From a checkpoint of a small mixture-of-experts model trained on Wikipedia: 32 SwiGLU neurons an expert, 3 picks a token.
Below are experts of layer 4 (counted from 0) of a mixture-of-experts language model. Rows are named router (the router's row for the expert) and show model dimensions 0-95. Each number is 128 + 32 x the weight over its row's rms, rounded and kept within 0 to 255. Numbers have three digits each.
After each expert's rows: "comes after" lists some tokens at least twice as common just before its tokens as in all text; "gets" lists some tokens that make up at least twice as much of what it gets as of all text. This comes from a sample of Wikipedia text that the model never trained on. Tokens count by the router's weight.

# expert 142
router:128101177091175098203116100099163114170151123163090124102126127094084073142149054132109150136122093112122119128171063137126138112150134135110186096128091137182158135046106118170131143098065103160111096143121087099143122133156133099131131158118179099069121113151098052151168140131104062116
comes after: "s", "es", "e", "ers", "ation", "ed"
gets: ", ", "), ", "\", ", ",\" ", "—", "', "

# expert 134
router:133057098088140110141097130109131073141149149162084173103128105141114139148108107123088102131075099110115114098141116127104089133161119137140170120124122093139136150081062118244147160099112081129130066136169083126155102131102098144130164090144130161121135139169135053052171076133146095082
comes after: "V", "Sc", "Ph", "0 ", "Ser", "Tour"
gets: "| ", "ri", "omin", "nam", "iv", "same "

# expert 125
router:148128184101143105137114116125128133118143189136140136100093091108154095155134109159131157155102079138105128120115133129094155135150114173163209064118118099155149113065068130152142123063069127174089109177158106170134132142118126159200126079166162151094070115208103121142160130058136105142
comes after: "h", "D", "H", "d", "Sh", "sh"
gets: "k", "l", "am", "at", "n", "h"

# expert 118
router:113018152145157104177095098108163113182079091148058132084166133117136103131098085147108124177116132163120109116136103131128138149174106150145162147119104138180147179057105153137103161135094149147131077151135111057146079176153104144116155112170143128124110109148058086095180136125139131156
comes after: "| ", "; ", "(", ": ", "aged ", "$"
gets: "2", "3", "4", "1", "6", "5"

# expert 136
router:128067156098153151148059099091161092169088156134095088149122166113123078123075075155084133111133084175080119133132106113139132123181111092133163117126125088142151147059102161142156136095093130191109092204175089142147112159114112161127129113152171090132121139140109091066154077119152110184
comes after: "'", "G", "K", "the ", "of ", "g"
gets: "s ", "med", "ice ", "com", "be", "Women"

# expert 76
router:108037115144163123150098070103134079139075147130082115049133085120130072140114099132138111183138121162137049125163099191106124125140110135183136143111096121118146171067125187191130148105077118127138122168154118107141090131141134145161157073154131147136064089134107129086145112083135143148
comes after: "| ", "–", ":", ".", "on ", ": "
gets: "2 ", "3 ", "1 ", "10 ", "4 ", "6 "

# expert 14
router:090120114125130151106102102051096040155090205138081133119125100107106135168122098123154184140139034099116097111133051146117122115159126133182172096128121104154102165108124133140158154116102158136104081087111063156137130159119103144144141106127159138071087162181126096108179116166118137144
comes after: "P", "p", "O", "Ch", "uc", "rec"
gets: "em", "ep", "ow", "anc", "W ", "uc"

# expert 7
router:134105126122144103152102082115138145156113152142077123129123151112116099171160097161132138125062083115157082142185114125099134165165146110164157090170109089176144116120071125141117123096049142178086080134115100117172119147086108131155151148106161168122131096138055055058166077101178097166
comes after: "| ", "). ", ". ", ": ", "as ", "that "
gets: "\"", "– ", "'", "(", "“", "— "

# expert 152
router:083110139092133116202142121109124103134070146128086121141123117121089105130110098174158122193080116131136130109179099182114125089149149169159141103131132105201133145090057128127127091064085136169099108131168066103139101124120096154138144127181101134094114089128060083069126087128172073147
comes after: "\n", "\n  ", ") ", "\n\n", "medal ", "\" "
gets: "- ", "– ", "• ", "— ", "/ ", "spec"

# expert 151
router:100094140116153158173058055078089117143110101165063153106159118120095114191101108144110144169117103122110087169145109142082158161196106127107194114146053122153173137079074128137142146123079105121133131132149112095136112176123066123116154156167175131127129110185124138140191122090130138133
comes after: "- ", "Qu", "qu", "N", "(", "R"
gets: "US", "form", "time", "ES", "km", "AR"

# expert 56
router:096071139114155125141064078110109095130134165128118144126120133101112052141130119181136171163062087126179116170129077138051114131117089125186127088128120109151111093096097096192157097048057116129102103172110121131111122100146083161156162108106167111081119140123127116127129118096115070107
comes after: ".", "201", "–", "200", "202", "199"
gets: "1 ", "0 ", "2 ", "3 ", "4 ", "6 "

# expert 33
router:097110148103161079128123112087141102129087143134093117079139105088140091151142072138079132162117099159092118139149123160067142130136085140183147126107115108135123213145027147162144134128088106177079117150164102120121119173160074117179179120118119114137089144125100064062193129129158115119
comes after: "the ", "with ", "and ", "of ", "for ", "a "
gets: "a ", "an ", "its ", "other ", "their ", "more "

# expert 24
router:144092132097178116148108054156150085177127112143039085135150124135155088119151126119119159118098078138107123117170070135093092102143157092151135109135111150202148120105126118116158129103091108135120132187161069120156065135180075115110127089120125162100105088154060131114157108064183141163
comes after: ". ", "\n\n", ", ", "due ", "more ", "Des"
gets: "In ", "after ", "than ", "After ", "before ", "As "

# expert 0
router:146119194110135164148092074112174024124138136120108141164080067120147111123100087194070113103113085125133068141142104159091118112157126098136135121189127117140129126096119125127128126080062117144099085144139070131153116168104129146095156088161139121109126115155111062085131092073176087111
comes after: "K", "k", "T", "J", "V", "I"
gets: "sk", "str", "enn", "eg", "j", "ur"

# expert 159
router:148104163125181098207111038071144078149093125148077170133166107099112102128115108131098138175096102123137137128194125140115121128153146149218140121120140053166123168122125163162136130121098140129114075161164097137166040122129095143138114089112133153141095114140074096139148096104166119120
comes after: ". ", "ed ", "\n\n", "es ", "s ", "ted "
gets: "in ", "In ", "on ", "at ", "during ", "On "

# expert 88
router:110092119059152144165067088110100120125109166154118073133164176062144093137107074126134123170107053092162098120110153131103169149114088117136167044122125153142118169108125113165146112085110119152087110201164138113148097156123081131160133094159134171098113102165093094152174098096177128137
comes after: "\n\n", "at ", "in ", "of ", "Succeeded ", "Preceded "
gets: "the ", "= ", "by", "The ", "coun", " "

# expert 75
router:120122120121245173144137105091157097098124117120099118142090160130122094203167090127130155104104065160137070155191112162110131100132124141167183089163103100174105124048121123125137165088142095145092113161155117145139132133152106154109121096139171116120091139188077079135174097121151152131
comes after: " ", "% ", "0 ", ") ", "1 ", "2 "
gets: "|", "ne", ";", "e", "ine", ")"

# expert 163
router:093072137123167139148137098104127122153113140122078096130116117101107095133124078172110162177112088118118068138131136189122072154116115173111156122157139106167098145087132161160143093113083066132064087138131090095172125222156106143187106060105159097083080122150085109123144119142171094109
comes after: "He ", "he ", "and ", "has ", ", ", "was "
gets: "was ", "also ", "were ", "ally ", "later ", "been "

# expert 67
router:091098159123175126144092095116114026071076149117146138113142142118136069153074121117145143104138091170097094147128103148073111146151123131141157150129093100172121176100105127181124161114109114178112122173127081122120104190154052144132124128105149141147068106189063069109156124112148123169
comes after: "| ", ": ", "; ", ", ", "United ", "- "
gets: "0 ", "USA ", "W ", "American ", "Team ", "MF "

# expert 72
router:097048154110150128156118115112108031128138164113058103154147094081108104153157096126162124129132102163112082132202114108100086132118132136184129076104108123173120138126100097168119132057113076138099117102117109121153099145157068157184124064116141139137133141185059102139133112088143139104
comes after: "|", "==", ")", "===", "|---|---|---|---|---|", "|---|---|---|---|"
gets: "\n", "\n\n", "|---|---|---|---", "|", "ce ", "fic"

# expert 187
router:112075165128196070148108124109122079190100114178128125121101107114113055115084128138090125162134081135147048095139104136090149094129129129156174122130104139138084107134143147151139109077099127138126086122195035099117136148116140106143113110118144151102047110184111072121167098119175115132
comes after: "| ", ", ", ". ", "the ", "- ", ": "
gets: "Al", "O", "Ad", "ud", "Is", "Ab"

# expert 61
router:168076179146197164158130074125152119148088146160120098107101132063150101156124077110138144137117120147133116122135083166113162126139091139146160100126041125160144126026098097190145121082086107150144062153120043109128121102120151133117131100175140132094115078150104098145119134119160095116
comes after: "a", "s", "es", "ing", "e", "er"
gets: ", ", "), ", "., ", "\", ", ",\" ", "', "

# expert 45
router:124060166107207111143060107152141065127104162180138128117109159082111121148103116133093168121109053129134080126129137154100115163208155158161159106154091118126147122091087164202153181069093094105120135134141098132128084181155105162151152112130142125122147141124113078108138162129160090161
comes after: " ", "0 ", "1 ", "2 ", "3 ", "4 "
gets: "| ", "; ", "Est", "East ", "Dec", "circ"

# expert 9
router:095071148071166127120132025091144090130111142146133123142110135093114091127135106121115139140075134125163083141121084148119194128179107100123149126119146122151146168123101141143102148063095091149128111107141003125162109132128093108182150075115184136087073130157144067137142123111141151114
comes after: "| ", "- ", ": ", ", ", ". ", "U"
gets: "C", "N", "T", "K", "R", "W"

# expert 172
router:154102162145120129160092067082121106134125142125090088123151106081104087109111100188122155109105104117097125152136105157150102098131134161140152053074094123151146148080127139170141179066105102149079113153181070118147118121140149136156156128101124146094142152199120049146229133131168089119
comes after: ".", "==", "=", "===", ")", "|"
gets: "\n\n", "\n", "ography ", "). ", "\". ", "spir"

# expert 122
router:099059142117172144121071091146194123175113125153107084125095139090146096128161107139126138136096105118155094115187147123072097118201149123149157081136110131117173173068120103179147190058057136124133094128127136125163103131143102138149113118170170136095102040134092073143126134135125116123
comes after: ") ", "\" ", " ", "i ", "a ", "o "
gets: "| ", "ore ", "ool", "Y ", "bel", "California"

# expert 12
router:108112151132193131183084117097128096150112146152073131105154123125142071134110133129085138168058089148115098087182054110084099086130139152103146132126152116154116122084096150159096136144107130150118095131151112137117133202141113134192113129145179129127073121145050102069193115099139062095
comes after: ". ", "the ", ", ", "The ", "that ", "where "
gets: "he ", "it ", "He ", "It ", "they ", "she "

# expert 62
router:117114119106151116104084048029128121124106091174100127129131144097125089181101139155093182159111059148125075101150074152086154171145151147160131087111088130137177124136127127152180141095094144146095120213149096125130105163153093112114142094140164163090129136130067111110170080103116109128
comes after: ". ", "\n\n", ", ", "\"", "). ", ": "
gets: "The ", "the ", "this ", "This ", "$", "It "

# expert 42
router:128097124108177130125060084124121127134096109126110113107174134122090091146118117133112163186080118113125121129148110125082151086169117159159187103132127121128164137061130156176139197089032146132096088129201116091160112125163086116177145124156150093109102163148144059089136102129162070094
comes after: " ", "\n", ") ", "\n\n", "Candidate ", "Party "
gets: "| ", "uty ", "=== ", "==== ", "--"

# expert 185
router:132107125141130082211092067083135066148110159116063131082158139085137122106125102094115147154132121141159115127149115180076111113162166116158123106101139115167125113057094150182127152097074132178122118167142111125112050193156095145109131134170122123122068148160103099092159099068162120145
comes after: "the ", "a ", "to ", "and ", "was ", "an "
gets: "fin", "pos", "it", "bas", "pl", "them"

# expert 150
router:094104140094146120171072107115148090134070123104061117148090140133109116174115068109101224113120036114126126153153110153041114101156136149170134098101132070120146124093140143149124114103131108106097146164162117091113094177128103157169119133117144109101114106169104089104198108089174112130
comes after: "the ", "The ", "United ", "B", "of ", "National "
gets: "New ", "United ", "University ", "World ", "City ", "National "

# expert 120
router:091128167114172103200048103074124147148092151103056131077167165104128133104138119142093179172086134127132138112177137095043164109175100131172134101100125132160152142076089111167161184113101103119087102160118122142129082144138086133123107138169122131082090118150125098090167107077138116135
comes after: "\n\n", "the ", "Tr", "The", "tre", "He"
gets: "at", "us", "==", "high", "season", "long"

# expert 140
router:106103154116152098189047064118108069155107166135084122098155164096114125145087111109124114135140092131146082107139139142100107097179123115144116080085135106155120176099117134135079127090105129183144085170165081133172070191136096152176186085152144104111125141158105113115165136067165078117
comes after: "the ", "a ", "and ", "to ", "The ", "of "
gets: "l", "r", "c", "g", "v", "fl"

# expert 102
router:106117208078157135152146085131102093153068150130132144131114128120131121104085087103155141122107096121165091125162110152099149101112139085128118112171120086180099090120059120182150159058124092159128117168202062098174074169154066145133124069146128169116096138139104117105129143133108080094
comes after: "1", "2", "3", "8", "4", "0"
gets: "–", ", ", "/", "; ", "January ", "-"

# expert 74
router:095092160116128116170141085114131092176094168117044095106096076135134088161110086125116172181103106110163088137132106150095146089156121180159189120125115114157108175156113097154145143081089084134147094144180081115180095170159137136165114135177197157132070115151099111144109114112161087145
comes after: "| ", "- ", ". ", ": ", ", ", "\""
gets: "L", "W", "G", "J", "Y", "H"

# expert 183
router:123066179100129116203105110091136110192086137154055135083137111103101095139153064154152129161079118117140083111135134118058127146179107138152177130076126129176168168019104140136135131115106094151147069130147115107138073139171112123111146095130152158105104143149095110131168129111114134128
comes after: "201", "200", "| ", "199", ".", "198"
gets: "8", "9", "6", "7", "5", "4"

# expert 186
router:140113171143169099137140103133138096144081118171106118130115108134131086119101078132111164113104063166125135105123113129075134091159101114163137114095120158130141147131113110190153126097041112143097153172192000111123111146111120096097089121103135145150097133176109097121144128061143152147
comes after: "- ", "| ", ": ", ". ", "the ", "of "
gets: "An", "In", "Un", "Con", "Am", "Pro"

# expert 115
router:086113122096147134190116070133072127128118142151055115106120148080114104135160130180099133153085102125183090159147124200055098113144117127159168103157146132151096138081089153199134138087082097163123090162136111100113086126144099089139151099115208162104084107140102092135145088124111087118
comes after: "201", "200", "202", "199", "198", "–"
gets: "\n  ", "5 ", "8 ", "1 ", "6 ", "4 "

# expert 10
router:173077114104167114180115134114090127079092121167064143161087117130142082129126098149159148128111064081142080128152129133107136109188170118180197080140103115129090128104053124162180120102132105153122119125167081120139140197150120158164156110168125140105077142170133083114181105115159114079
comes after: "C", "c", "S", "R", "V", "T"
gets: "ad", "ay", "a", "ak", "ab", "ra"

# expert 46
router:153042192117139132174121107112152068112105121154135122137113123099128055111138036156157131167065067168155126097139130148076138150115110114155166093150120105179154096059109102142145153087125097126061113142141114119153088160111116167173127069119147137107109161174153106104166137151107124139
comes after: ".", ",", "–", "; ", "| ", "8"
gets: "0", "2", "3", "1", "4", "5"

# expert 3
router:130090156088146105128093115119172092106148130102137104145112146096171052138149098163154100153130102126157088121126096129085151097129063140153181088150079154153152132104073115151138133094053109131125088109128052087142123138094153151134129093167184085132064109188108067100138095133166082089
comes after: "ar", "al", "ou", "as", "ak", "ab"
gets: "am", "um", "as", "im", "is", "y"

# expert 160
router:162045161123143152156126102105109123135102135098101146144122101057117120165149089150126136157102082163177069107114118142048164092161123117175161097112086131121147191089126109120132144044096118193100133144147054101135140118149149099138115086131138162050105131141135116150126091138131150068
comes after: ")", "a", "ia", "=", "es", "s"
gets: "\n", ": ", "\n\n", "\n  ", "): ", "^{"

# expert 149
router:109069172092143124152141110079125126140068136177136144102136142150170066126080088139074138108091102150132098128109125136112108135124153128176129113116128122165108165127070155225135107063102135123133095157166052099120091153139105118112108153154145157073075142234146084126124128104135114143
comes after: "| ", "- ", ": ", ". ", ", ", "\n\n"
gets: "V", "Car", "Le", "Mar", "Br", "Har"

# expert 114
router:137098172090152150096109071134140114138106159142070108160109129124128110152146111141166183135110119178138077102125114214104153163099137144125136103130089075099130137059138108164159149114066080172079119197144119084144097150123089125156157056185161140107069135127107083132164139084121109100
comes after: "S", "A", "°", "C", "R", "I"
gets: "-", "N ", "C ", "S ", "R ", "L "

# expert 109
router:135074162112138128142089114103127111117090141156098111121112116098124118186092103133143175165107084131197111142133083199049149137110087155183140105125093123146135185137073112172137142099083160168076107116170083141153115232128116105107132139097131117099112139154100152094181135122125111064
comes after: "- ", "″", "/ ", "c", "r", "a "
gets: "′", "°", "″", "sub", "dep", "N "

# expert 52
router:145102146088154095161099105131125093201077111110085104116120139146152092151075099145121161112069074150119083147147130121114104112151147158144138113125123108118120134102112123134156078056130118168059151155141085120165096127154132102148088139148192164070104114199095033157179097085124127153
comes after: "F", "of ", ". ", "the ", "and ", "f"
gets: "Mar", "Br", "Gr", "Le", "Gre", "E"

# expert 11
router:163136182111169124148078115112155120143060180120084097136146145101135138148100048104108126158098114117146076113193078099109129139150112160155138111142115103180125166076052133146128127120096111143056145104164015094143133135127077142151119127122151158129115129105131090116176143137184097134
comes after: ", ", "s ", ") ", "es ", "er ", "\" "
gets: "and ", "or ", "& ", "/ ", "– ", "but "

# expert 104
router:125103139055168114160107094109142094153092160100114118157122173081166106119114090184133133101048059180094119115145073137124131148135073154138229101143097112130132157127136152163148134087093100171093123183188081156116091148155129142142150156126134097108116150139097063115122111100134088132
comes after: "'", "of ", "’", "for ", "to ", "on "
gets: "s ", "his ", "' ", "ist ", "her ", "their "

# expert 184
router:111103186130161099190051089143115098125122118095090095067144116086136098127124086129099178153106109107148108134131113143104138137156123171202154103115121115130165163090108183199114122107141145161148105142154055128117063180142076119089173110121168119124118121202077105074135113117123113129
comes after: "the ", "and ", "to ", "a ", "was ", "in "
gets: "up ", "s", "re", "t", "South ", "cap"

# expert 124
router:106098135126150091136094058099148105128095188144087134076175152097178096131080098181096184126088106167138108146136112090123162147135123143185148117120112063155146152092126172153124164102104090151090126174111093143145075148178092132151164105132118136110124127131089075093207107051143140117
comes after: "as ", "is ", "with ", "the ", "was ", ", "
gets: "a ", "first ", "one ", "A ", "over ", "all "

# expert 87
router:096119175087156099141116121109123097117121154135112116151145106128171058202122104143142162127090077156124091137224120147082164103130115149243160102145108131152101097114107099155166145082121137122115106160148080108171058149133072162141160128101184128072113163133129119119148132142094108120
comes after: "1", "3", "2", "4", "9", "5"
gets: ".", "th ", ":", "st ", ",", "nd "

# expert 22
router:117088119137188097150087120104147067146111125118090135113161142108136093123176104151139069160134101175189131148148116150100113124164142115174177105118133091135132146107102099119157167122074077141128111132151080085218103118153113096132106138117186151139122098178151046080161102124202074117
comes after: "re", "Re", "ex", "op", "ent", "in"
gets: "on", "os", "is", "ish", "ous", "eg"

# expert 47
router:136093162093147089145099123107154105192105136153122085142149080101089103087100123135116179123130050109138105125117112170079132063185148163124146098131136112111107139131077155171157132065085107130127115160127052086119126145120092102123105135155179145102078106193099061138148107064178143136
comes after: ", ", "the ", "of ", "Los ", "in ", "and "
gets: "Col", "Al", "St", "Reg", "Res", "Ev"

# expert 65
router:159114220118152127194140127093122095121111167162103150100112104123117103145128119126132171159105049112115103166124144185094181143158205114163175066147108131148098134086082169114154131090100103145073121146188123143116129145090060156139141138130119144125078161182126097105153161119105096083
comes after: "w", "W", "sp", "Sp", "1", "2"
gets: "li", "/", "ord", "all", "ater", "–"

# expert 29
router:130100178152130140132087099134163103125171180104133092096097097081151048115132098178178099151077076173141118144133105145052144124127108138144173097141053106179112117090132137143197136104076105151098117134160096112135095146125133135147078096139178109126074114137069088113135139142112069101
comes after: "ar", "a", "d", "o", "re", "ad"
gets: "ly ", "est ", "ey ", "t ", "us ", "ely "

# expert 137
router:141084155082159142136079085125106077172118111110131158133107131091102058146120131128080138145072101133145113157159093194075133152145136157128123148105159108179130134130108110158125147094079146123099123143170015091131096153152100142146133123175132128177100157184055106096177146092082132109
comes after: "| ", "- ", "on ", "the ", "On ", "In "
gets: "°", "C", "May ", "March ", "June ", "October "

# expert 78
router:104098217135187146132115104122159099160108154141119091146117079120168095124101093149138149112134104160161060101139098129072095054151146115198140107164090096126138108047122090144129168091078128140100111121120110175132122168078077117152166104162104129123054157174100095127146099132128135123
comes after: "Y", "I", "i", "Sh", "u", "N"
gets: "av", "j", "ok", "ow", "ik", "ak"

# expert 175
router:091094180109179162165131077093139109127084161121085147083118087101120123191124122170135186092133100113123113095153090144093158131147148124133165109163084098146099119056125156193148135063105141153098060176142047131110108128125082136140086084121145130114121117137067103100117132121179084134
comes after: "4", "a", "2", "6", "3", "1"
gets: ", ", "), ", "., ", "', ", "\", ", ",\" "

# expert 135
router:140097219077121130137115071125122109143107151127091071144105133108148135147141066161135123137091081156142111112145123191128172101120126155126121116156089106131136129112136104165136172110088103180096099171162098059159059150157091154134166096163126161058102149122091084099119154049142089111
comes after: "1", "2", "0", "3", "4", "5"
gets: "-", "–", "/", "+", "−", "th "

# expert 141
router:134120179100206104129090127090147113116122156100089099120148103078160095152155075121086133121101105121178110105184067134126098113162089136148150129095105100194121158088061131166123131125076092142030144120156051077141097130170107117098109146131154165127100130119097119116172117151170114134
comes after: ", ", "s ", "es ", "ers ", "he ", "er "
gets: "and ", "had ", "has ", "have ", "but ", "or "

# expert 63
router:086103162084143131206123115087104109159096146110088104134123119112136080139124120158156150231076139143125133107151122179109137107122149148164163093130074127178153128120049098107136111074129138160124105122181105108151098089156085143121133109185117121081085113143084086074175072134165099144
comes after: "\n", "\n  ", "such ", "\n\n", "\n    ", "w "
gets: "- ", "| ", "Succeeded ", "including ", "as ", "• "

# expert 58
router:082122137088170139148100098080150126161097154144112070077095125122099096119103076109087129095080069125100069130152129114091091096153127115115168101114107085112176163118113084138112104095093086177109061215146090099147088163169131114178079144136132152084090102172108117110153114095124140152
comes after: "- ", "| ", ". ", "by ", ": ", "of "
gets: "John ", "St", "F", "Bl", "William ", "David "

# expert 41
router:132066159117159157139091109062098120149100117125113104125146144117124106138075090127126135162112106084144053094169140120067183141144079120135129128092107124153153127109138141144161138115086074178133040200096095075103105157159089117108169113117135100102120123179095140075192091135173097126
comes after: "- ", "\n\n", "Gen", ". ", "Personal ", "Sub"
gets: "The ", "Born", "Votes ", "birth", "Genus", "dis"

# expert 19
router:119000145126153107152146044088114068146116115152108107105141116118120093116109120153115133169056110121124108151132077152107143136177084144150148101156118109147145166146107167163119114060081098139145092174153092075149111156147113144128101150120158118114065158150081108115141107102189124151
comes after: "| ", "- ", ": ", ", ", "; ", ". "
gets: "B", "S", "D", "R", "J", "Sh"

# expert 60
router:116072153115135079137135145125119100132136125110105118129161145129153077122128058137154175161135094144194053149129097208096136072108147148202161114118117070123125110096113107153124144057105123123093101168106108087181093154121119149190152126091155114058087149189139100133155120126148100106
comes after: "con", "over", "in", "Con", "res", "high"
gets: "V", "c", "ig", "av", "v", "sec"

# expert 34
router:131111166113157083184082116105115132114090120123057116078175137118104129143135110149113114174127058152162113142140090140125150111152110130210145109133146156141124138072071172189099113064082139182098114130137068137125084174165080124154136095145142140130079141154060074089147105103152129148
comes after: "the ", "a ", "and ", "to ", "of ", "was "
gets: "s", "al", "sh", "ro", "di", "li"

# expert 68
router:124098128127194085211085134081079070158128120119079103099142119119108122099111129139149132146101105125151117103177130133102132068141133132141181110116131119141118152099055147159117176107092126137062090150171123125140071197104090154146115121145155125154056132202096087088148118108188122145
comes after: "the ", "a ", "to ", "and ", "was ", "an "
gets: "g", "acc", "rec", "reg", "res", "requ"

# expert 166
router:099114174071134105153084103135130093117096124108102099124103130062085129142077074127100126109104096118132029128137093193103102082127115093171103123084094093120119134117110128180117149055120144141087071209152060107120101155124102130106089166096155096084111127148106086108139113107125134126
comes after: ", ", "- ", "of ", "World ", "and ", "a "
gets: "V", "qu", "St", "Qu", "comm", "Cl"

# expert 161
router:126081152101142099175102104066108103148100142110081102070110143102165099139119108174089131148077121124136096123202108127115147091201104144169127082099167109160152190098088158128082131062102117176112096131119091124175081183158086166170156116162174124107090140139116125094141150119149093152
comes after: "the ", "a ", "and ", "to ", "his ", "s "
gets: "c", "b", "p", "st", "l", "w"

# expert 190
router:158097159101185140145121093123113103144137136143076129134125175065102072133127097190189141156077117099166108148182067128069112122133088110157126113143137142186167165072134149142167128118128118180125067153113078071153091129145127141156097132103195129115141175196095094103129095133121107098
comes after: "201", "202", "200", "199", "198", "197"
gets: "ic", "1", "3", "4", "0", "2"

# expert 99
router:137106149134172185119108074093138097148126108125059142115123163078129076149120099170117107182071102152119079100147099154051127099125144149120226099106103123126146144128107102167153173118129060143129117168092082136106135105128113167152155118128166143112072125154126080154131129157121042089
comes after: "s", "2", "1", "0", "3", "5"
gets: ") ", ")", "\" ", "it ", "\n", "re "

# expert 121
router:124120122096149123128127111134078127116152147118072108056113140091115090128159108110122125125125108151125104092188130134074152086147103138221140094152138124191134129118070107130162132064066056185071123177127101132157106114165082163140149156130153117085092099200135067111117111123165124112
comes after: "\n\n", "also", " ", "History", "ography", "tion"
gets: "==", "===", "|", "== ", "=== ", "===="

# expert 158
router:147116179111153090182095084088126108132105112085083111078157135121136093136147093111096137092148104138146093165179115141105116098179148139154148133130127121155127176040077124162108128090118136157072088178163099146182056168163102164105093087153144127110099137162065124082176125096169117128
comes after: "a ", "the ", "and ", "to ", "was ", "an "
gets: "f", "de", "n", "me", "we", "im"